Below are experts of layer 5 (counted from 0) of a mixture-of-experts language model. Rows are named router (the router's row for the expert) and show model dimensions 384-511. Each number is 500 + 25 x the weight over its row's rms, rounded and kept within 0 to 999. Numbers have three digits each.
After each expert's rows: "comes after" lists some tokens at least twice as common just before its tokens as in all text; "mostly gets" lists some tokens that are sent to it at least half of the time. This comes from a sample of Wikipedia text that the model never trained on. Tokens count by the router's weight.

# expert 49
router:500453496511494492514487476535526418482477478537510535531531494485476500488533491483483525455520554517475447516490528474475526502468498468521482494512556504519485534504518490524463498491508516482524443534461502482491458489476501473517563528485523485561509474463529513479493507460474522500510498531481467524501498495476520491482492468444511481483519499481503483479459499529473512504515
comes after: " a", " is", " as", " the", " was", " to"
mostly gets: " an", " a", " largest", " moved", " oldest", " prominent"

# expert 33
router:514474504486506491536484472521531488494490492490490547503538460512487511508527470483518503464502557483483462483490542470506547466458497482537471500514543526530506511512502504532457487505490526471507443511468488482513493483478509501526535542507528515551519471478537503503484531474475531509532473539471501507559514470455520514516522521443501469485491499499519441464461502544498468474543
comes after: " was", " is", " be", " were", " are", " as"
mostly gets: " remained", " well", " became", " way", " appears", " seem"

# expert 70
router:469458520518488535510502510543530437506464485500485503533510512486475512537524522443476484511508510487471458488505511474461486471501507479484477513491533509545469524526498477533487520540502495485482473446480502557511469493505477513523526528499512530510538450500535525483504533453484522493542512532507511498513501487469518538505512516474508504471523539539502489487474476532479457504576
comes after: ".", "2", "1", ")", "6", "8"
mostly gets: " chronology", " ==", " classification", " ===", "----", "---|---|---|---|"

# expert 32
router:470483515493460525485511468525549512472467490474500486572548482482482541496517495511483491485476530511461468527526552481492521495486528525523511499488515532519471487518513503540485501497479527446486460488473484506517485469506508481525533542520522477510526477468561511486494505440461521481554521480500494505539498485461511524485494493489511467475482470506546478464480508525504503466562
comes after: " the", "-", " \"", " (", " The", " of"
mostly gets: " S", " O", " St", " E", " Qu", " Dr"

# expert 45
router:503470490472503483517501489551533465433450446494543479517523500493466525452513464520496509462499535535492455482511499524502510492486519499486491479511531508543497491522512467560517508481494519430514454499508524510499482483481514490525513498461535464505514488451560532471443520443472516526542486510475461515497500500462514525489480509472513511466490529511490476499475503537482501480520
comes after: " in", ".", " In", "In", " during", " Dur"
mostly gets: " during", "In", " until", " throughout", "On", " in"

# expert 19
router:469460521503512488512525469513571452470480485458511529521529479484471517533548518503494511492503523496467469504491499494525519511475506510529504497493498497533515510497521495557494524547503515479510457483465483491535470473483465471510542518490537504519543473472529527502532538464463520470562492492497506520522481500453493547480528514478529469458527463500520505483454483514509488514529
comes after: " the", " The", "The", " his", " this", " her"
mostly gets: " father", " husband", " woman", " wife", " country", " castle"

# expert 66
router:473481476465483485513515450509534504451453467484523507549528508529484547542555480502472524514492504510479491524506509473501495497523506501509509504485514510521476499487503533538469500485513498471510456482478527525526481489491495494515527550532549479531539463491531491514511536463462498475521499502534470472519505456473494514496488503477496471473502503514557475524474501511486491483500
comes after: "-", " ", " Red", " G", " St", " Black"
mostly gets: " Le", "Le", "Li", "mil", "Ba", "fre"

# expert 8
router:507457534504482495489494486539523491503461469492503526531531515498474510515531504469526492496478525537487492507520522482490512475502562524500513517503489501533464505519534486525476485480484513479485480449499468520524493473494477500546511533488504511497529485483556554497501509477472520505542500480486488507527526496459505544489476497487502488486493479502508439478449491532498465481537
comes after: ".", ",", "}", "-", " where", "5"
mostly gets: " who", "\\", " Genus", "Species", " \\", " Species"

# expert 50
router:491434490473507503513490497513537498490479501500512509527512494527487524505505526468521503501512504480437490537501572457448543491520510508510457503488509535515490552502530512522487526490504504482513450481518484509539468507501527507510494541514507509500534500498526512491461555453466515507529490520480465534506521512462484511467500483467503489442479481463504449509455526510471475491508
comes after: " |", "0", " (", ";", "3", "4"
mostly gets: " −", " (−", "^{(", " +", "′", "€"

# expert 20
router:519486466476482456505523459515495493478469466496527529559525503488492548542541498483513482484485530501490466503519523455505491469474519494531514524487532504535449515492514514569501513496518498456519471499488523525551502488498523506527535545509509527541541490494519491483460515470452513488526506531532507478514481484463498495501508525446484536458499533507519449480463494543489481498499
comes after: " ", ".", " \"", " (", " un", " that"
mostly gets: " However", " ex", " we", " but", " dis", " can"

# expert 29
router:463473520513475501510496473539532452458482478518516560541521468486474531491508463512494498489521513488453483493503513449449494474484493533522489486457532533515478517499521516544489513467508520483491459478478497528510476502480534489520518499505526464529524480476544532483504542482492516502532510467472504508489497501449502513517499515487510501494482531484482485498484462517475496484530
comes after: "-", " •", "|", "ed", " Phyl", " Years"
mostly gets: " Genus", " Coordinates", "Personal", " Died", " Website", " Genre"

# expert 53
router:481459487516466511526485461539511456495466469511470528532529476479482534464530496448513495511509518516488468517494556481458511492515518490486488509502529487528488527515481504523445501509452529478510477487493514506523466477494496502505538504495557522490535476474517529526491524471483526490525526551498492537486521478469525522506484490483485537495498503514506460495468469513460470513531
comes after: "\n", ")", " Candidate", " Clade", " Title", " Team"
mostly gets: "|", " •", " Clade", " Phyl", " Preced", " Subord"

# expert 74
router:513497485474481471512476487528532498442474458519489511517549498503456546468516487499512519471500549494470479490496478495521511464494518512493454498525533525546466495501511511584503490475487543455489468481505501499510496488467495492507520526482536494536541465480535537517516512449457518497525489511516493509535516497468496510505459487427514523469502524524512460487463524545508521481534
comes after: "s", "ed", ",", " as", " used", " known"
mostly gets: " because", " while", " as", " how", " While", " although"

# expert 61
router:497455508486510479509505490530531471471484490512468518524538510518481511528534507471488522477479512499484480501511492490526500484478547492479517516516499487526493484484532493544484497506503495501470475456467489538521479488485498501564521502484532481478538500499552542489486555488488534500530503497500497466534492496432474504491527490486522489489531498500485481495452455584468500494522
comes after: "0", "2", "%", "6", "4", "5"
mostly gets: " Although", " households", " There", " census", "Because", "While"

# expert 54
router:496449478518498505515514491511548456497484486477477537529532500492454515495514500488491478505510524498469509505484513498465551442510521497502457466513494524540493560517478489518484491491483512490514496507514465515513468491465485502527527500525540498481536469496546521492494514489504518479547497527522477529499520497447515541467481517493539504472509506498505457478456490523460493474503
comes after: " |", "|", "1", " No", " Pos", " Total"
mostly gets: " FW", " Votes", " MF", " Candidate", " ±%", "rthropoda"

# expert 39
router:475466475496498531541467509515559496470452467504493523508525464483470504497524493501502494469542525471499488512507507489495537490484518498554496481498546520516501545524496509520478490498520519489469487517495506487524470506502489477509533525498541479534519487492548509504520529471461503509537493498485480524520488511479510527501519526434519436488525510531491485443469500526516497517530
comes after: " the", " his", " a", " her", " their", " its"
mostly gets: " father", " daughter", " brother", " wife", " mother", " son"

# expert 46
router:467483506491492524497463481540543473483484457526494531521529497537478504469517516514513481470476547522503476498503519505480503462508508511496500478519527504494457518532476507516466519495499538480498484502506471519521468483465523477505516504483511502499583495464508546502515555459487513487542501506503504525514487506470523528514494482460505499454491489508503483500476502510498500510515
comes after: "\n", ")", "3", "4", "6", "\""
mostly gets: "=", "†", "@", " CZE", "featuring", ");"

# expert 22
router:466467486508478523495499478521514474488459469483523536516529471532483528504529502499508441473488528482487457487510535492452530475487509473526496492487516491526505538451521501536471531515501542479472474495469515532516465492519496522517520526467543537522535457477527516492460529480473515484537538535452481515518477505475503511515520500482518483470517506444508453486476513527477478486521
comes after: " |", ",", "0", "|", " –", ";"
mostly gets: " Yes", "PS", " bass", "Reception"

# expert 14
router:511446476485502486486471465513538447492420482525512525533549491534510510475580517495537494493492511524473453507502518486461511492504485506524518485468522482500511535507509513535503514487467510482498479486526490528513454494488475467515518489516531503504531468496509509508506517452470524477531492509517474546528522488473541513503521514461485482465521503488514454497454500504477504493519
comes after: ".", ")", "\n", ").", " =", "\""
mostly gets: " ==", " ===", "\n"

# expert 48
router:522458488502448485538513477535540502454470494520532525550518499510458522501517474490510482506532541486461480487510522461451507469510510517500485521508523526511466556503530497521490532492496499495477466489504498501528502508492483495501565523504541491516539478495508499493461529469487504483557531488464502497477487519439497507473493522459490470494488474521511438492472504485443471483498
comes after: " (", "1", " ", "2", "(", "3"
mostly gets: "ン", "Gls", "ب", "DST", "Japanese", "ー"

# expert 9
router:520481498477494530482501469515518480497465466499511503533541501513489551477528468505502465524496539524484439534512561476497509513487517500495498464459525532525464524510557502530488495536496507458482459528490500489495477487507513505521539547514512517520515472471549512487509526468451522513528513512478508543543498486472498526508523488458491466461471541474554461500464515525456503524532
comes after: " the", " and", "==", " a", "===", " to"
mostly gets: " pre", " re", " inter", " f", " Re", " post"

# expert 1
router:484470487508508490522492504532546476471458478493519499527553497504468529507546476523533511486521547474500454501505508495506552490499491499539487475475538513528479528517513516540496512491506510448505504509473518498535488513475455488495545516494536479525536488440532541481487538471445515496550498510503463503505479474467492521470518530454497518477503495511515483486480525522485521489523
comes after: " the", " The", " of", "The", " and", " other"
mostly gets: " human", " religious", " social", " modern", " federal", " foreign"

# expert 72
router:481484488496505540486537509541535494449482469479520508544544518509487518491557484493523507508509554484489452485496538478503497507496536475517516495505516524510479512503514477535485488516490504462514485472500494496523478488482516523496512521500510486496520472462525503495498525458465507484503505471487482544545480479462486539487514494482543485467515479482534456490452478512468508490531
comes after: " ", "1", "2", "0", "3", "5"
mostly gets: " four", " five", " three", " seven", " six", " eight"

# expert 62
router:493473513480494519497521506526529475483490481498476544531556515533463517492512467503499493477498529509467481493507513473470512481496489483470488477517519523535459567515481512508482514500515508464502490510499481506534479486449525517523530499530515493496542459475529539460487518487493493462512520495520461503526533499475495503500461523455514497492482501515502475499484484504487495476512
comes after: " |", "3", "1", "0", "4", "2"
mostly gets: "@", " ENG", " SCO", " RUS", " CZE", " GBR"

# expert 40
router:529485496497466517499497453519550480515480477501468546536511492517466528471506495514494480490562530496451471515501519455466499504487514520476504462476516520526465553538511496507504531486489482503520465469462512497521476499474493459509565548472529498504526476493532505494505509473495500517537528503486474495470508503458536503506501491457553467479508529498516488457481491522494522480488
comes after: " a", "3", "0", "6", "4", "5"
mostly gets: " graduated", "Gls", " professor", " career", " touchdown", " medal"

# expert 44
router:493466503504488514505523464539514463493457498501484523531514495481487525534538497506497499482492509472447467494499533471498473484474519495519489513488507489545482514518517500551488505533508485467507440447518476481516471493511480465519538505506503515543541468492532494511527518493455503499551493528480511522547465481467511553506508505480543507457525498481512470479461503538487476509531
comes after: ",", ".", " he", " He", " she", " that"
mostly gets: " they", " They", " she", " who", " he", " had"

# expert 52
router:491471516485464501537482474549527502448439480503523479533553501496467545516502503491482513476506512489460454509518493471485543480503474494526502511508538497531496531514492482536461492496495485433524477466471516505529455488476469485540532541506544457518538478445521502512528545463465513514525512502472513523514501465454518498476503500477507496479498466508530465488503492518506462486518
comes after: " in", ",", " of", " New", " North", " South"
mostly gets: " North", " South", " East", " Cape", " Northern", "North"

# expert 36
router:496471536498472482542497472543518474472460466491527517527545491498451510508526499497506478493507542465478465502505536482504522493477505503507480478512530531514505527506513512537471504521500499492489466474457496542540472495481474494546533509518545509500566471482522493507517537461476501476533534495473513483524502459435481521462515506481492488498510485493500494465495480514487463492548
comes after: ",", " in", "1", " New", " United", "8"
mostly gets: " NY", " Pennsylvania", "Nigeria", " Township", " Connecticut", " California"

# expert 27
router:530504485474466484516515467521512502493480497511519539523536461462477521535555487516506483489477495540482456472503538474495480487478539487515473507478501537510497516513525504545499499488517478479507482468490502479538471500515506475503530515518500516526513477492516488494489523479482501479520460529482492541507491494456490523482528521453495501477508508494531442471460483529483490519506
comes after: " ", " to", " \"", " re", " could", " ("
mostly gets: " could", " did", " take", " keep", " must", " cannot"

# expert 24
router:490455515498471463509478447561540462497481478542478515562533489493497514489545492475500503476494503523498487485498514469462503475494534492497473490483519485518478506528505494525465490523501535469503459514505519530529463507488511484537528510491503513492585475504564543507503556445477504496529527511511492525534531499466523501513482509460489511465508516504502427517473474511463472503531
comes after: "\n", " |", "==", " ==", "===", " ==="
mostly gets: "\".", ".\"", "\n", "===", "==", ")."

# expert 35
router:472471468477478527492506481515525494467432483470521507552535522498484508495528490531522490485514515516473462491502532505500506488478546524536505490474504512554489501512481486549494534511497508429497485498491497477518476512504514489531542542526534477533528473458543512504513521440455507487536507500486513519533482501463529526497505495482492492471481480525517470501478494530484510475526
comes after: " \"", ",", "-", " of", ":", " and"
mostly gets: " Mr", " Sa", " Mad", " Tak", " Thi", " Jon"

# expert 13
router:471459503484472474481497486534540524451502427529487507510530498528473519472534510485494510490518549470471478524502489494485520430473481514547469484499529509506492503503501520545471481480510527471501470461478478515548481486493477498518522510510543513504539464465532511504499509479466481501557496516481516524543500477478501519500486503451548498447491506527528466469474490549491518500519
comes after: "s", ",", " such", " well", "ing", "es"
mostly gets: " include", " including", " includes", " programs", "including", " especially"

# expert 12
router:503470483482475520479514493544539480480484466507491514516527510491472522485507505520501509474520531512500478507516515507487503463485526487535474505489529467553483526500507509565491511516511500455520447530511490514538482484468487472513526523489502487542547488477521510492493559441471506517508511518505505520536480489487459501484492488438524495459506488480520443482454482536508490494506
comes after: " the", " a", " of", " in", " and", " The"
mostly gets: " “", " \"", " [", "://", " $\\", " ("

# expert 21
router:493466504502484516466484464515522471480487474521465539525530479529476529492513483489507473485495519458477474481503545476472521491487507463507504524468510480530487542448499512517472482488490506481452465509472479514523464496487494529494521531487515513513519472465520509518471518474488528512538562512472427537531524497480448506516475515483498514468482487499480463518467493517475484489513
comes after: " |", "0", "9", "8", "7", "5"
mostly gets: " +", "大", " −"

# expert 43
router:494497496459486475511502473518512514445488446483524500560532505504486519511535510508497506482467516500451482518530488455511519497493506495510491494493549486531479495492508512555495485484499483469496465486449536529520473489499507495524536540512517532515565481478524518470509524474465544474531496540515513494531496464478512552496500510470497482465493523496523480464478480533479484470515
comes after: " ", " de", " p", "y", "o", " c"
mostly gets: "hydr", "phy", "ensis", " del", "ār", "à"

# expert 18
router:504475518477505501523511475538542468483491486498460514526528498497492528491547477454487517490510555505479450510501535475497550490457505471509477512502536503543493544532491526538451489505523510484483480507512501485519484486466488495525519502499503508531528470494533499517502513484469513501510491512458485547550521503455478521498487497437532455465490510495506439459456477525475531475524
comes after: " was", " is", " were", " be", " are", " been"
mostly gets: " located", " used", " based", " composed", " killed", " built"

# expert 15
router:502447505487486482521482496537549454446488475519533527523542507495503504487540498495499506461515554531460494515508497496480505484490546466521478477509514517525450500495492521537477513494516497483516458505521522493523478486508501467524525507482540498530510506465519530470488534465474502508559482509506479491508497491489492483486509512431507535436509513506517485487455491521507529513505
comes after: "'", " of", ".", " in", " for", " to"
mostly gets: " this", " their", " its", " his", " the", " her"

# expert 7
router:481457496503495525520513483534556457462460459481498522539535491492465523470540479460500498448512533486492466531498554472505505486487512486525483506527519504526487519501488512507473507486478505479508466524459521519511467489485496471538496496481509477523519482483536512503499502484485492516544511508480446533527474493479498550511517510470522461467538487505492499435473482538473507492510
comes after: " a", " an", " first", " one", " second", " two"
mostly gets: " one", " each", " second", " fourth", " another", " third"

# expert 28
router:497492502504501545534504508566530463436481461517509500535540511497501539473509475527480527517499550520496468484499523504486499481484523490496489518506515509532503532517479480538491481493507509440483480506510508488509481507491518498517520514456505479536522472462542511502496559450465500471511492490478489492552513493458466507459474511465496480486481520507510484485458508521477458483545
comes after: " ", " in", " on", "1", " (", "2"
mostly gets: "On", " On", " June", " December", "Between"

# expert 4
router:504475536512514515511498502528513466506491460492474539524534494537462511470519474526495497498516551502492493528506516505470501467475514502502486475483519518535487534487506503516507503504484503466525484510528490529535480501504494503526516510530514511511561493493496507484521500442516509462526518496501482535543489466469477540484500490483533494474488496482498463474464515501458462473546
comes after: " |", ":", ",", "0", "-", ";"
mostly gets: " ISBN", "://", " (#"

# expert 38
router:492465499478458502503480474534531468491491468506529524535531462506483539497523522462490519484501521503488480468499548487485527478525494501504478495486523502520494525506513511518487479493487542473474475514465456485529452501489544506532514519485538461497516475490523507490478529490474521488527493492486453514532526513475490518531483494479537473482474528510498469513475548516496514496518
comes after: " |", ":", "|", " —", " on", ";"
mostly gets: " Fort", " Mount", " Episode", " Sep", " Volume"

# expert 0
router:479480491507494469506512487539539444490489468509538501540541491507496523482537515486513501464520555496482476520497491486491536488502507518511489496495544490533477506500498501546488498486500500485496452529500514493524473482476494488520515519459522506531512502449524549498488526473442489520539512526485456513525485509478496481503496519402533506460509540499509435489450482531485524478512
comes after: " of", "'", " the", " with", " and", " for"
mostly gets: " These", " provide", "whose", " their", " improve", " its"

# expert 68
router:489458507501504509494525493535567461460479467528488518531529511521485520517550496501483498508540544499457457529501495500494497496483531451526495507497528521537462506505482491549481509509494542465500495509499513478547472505491481502498529511486519492545507478463534519476500510467456482514528504509486489539516504503483505520480501466420514495466534510516517483468454504518491520486507
comes after: " of", ".", ",", " with", " by", " and"
mostly gets: " many", " some", " several", " These", " various", " Each"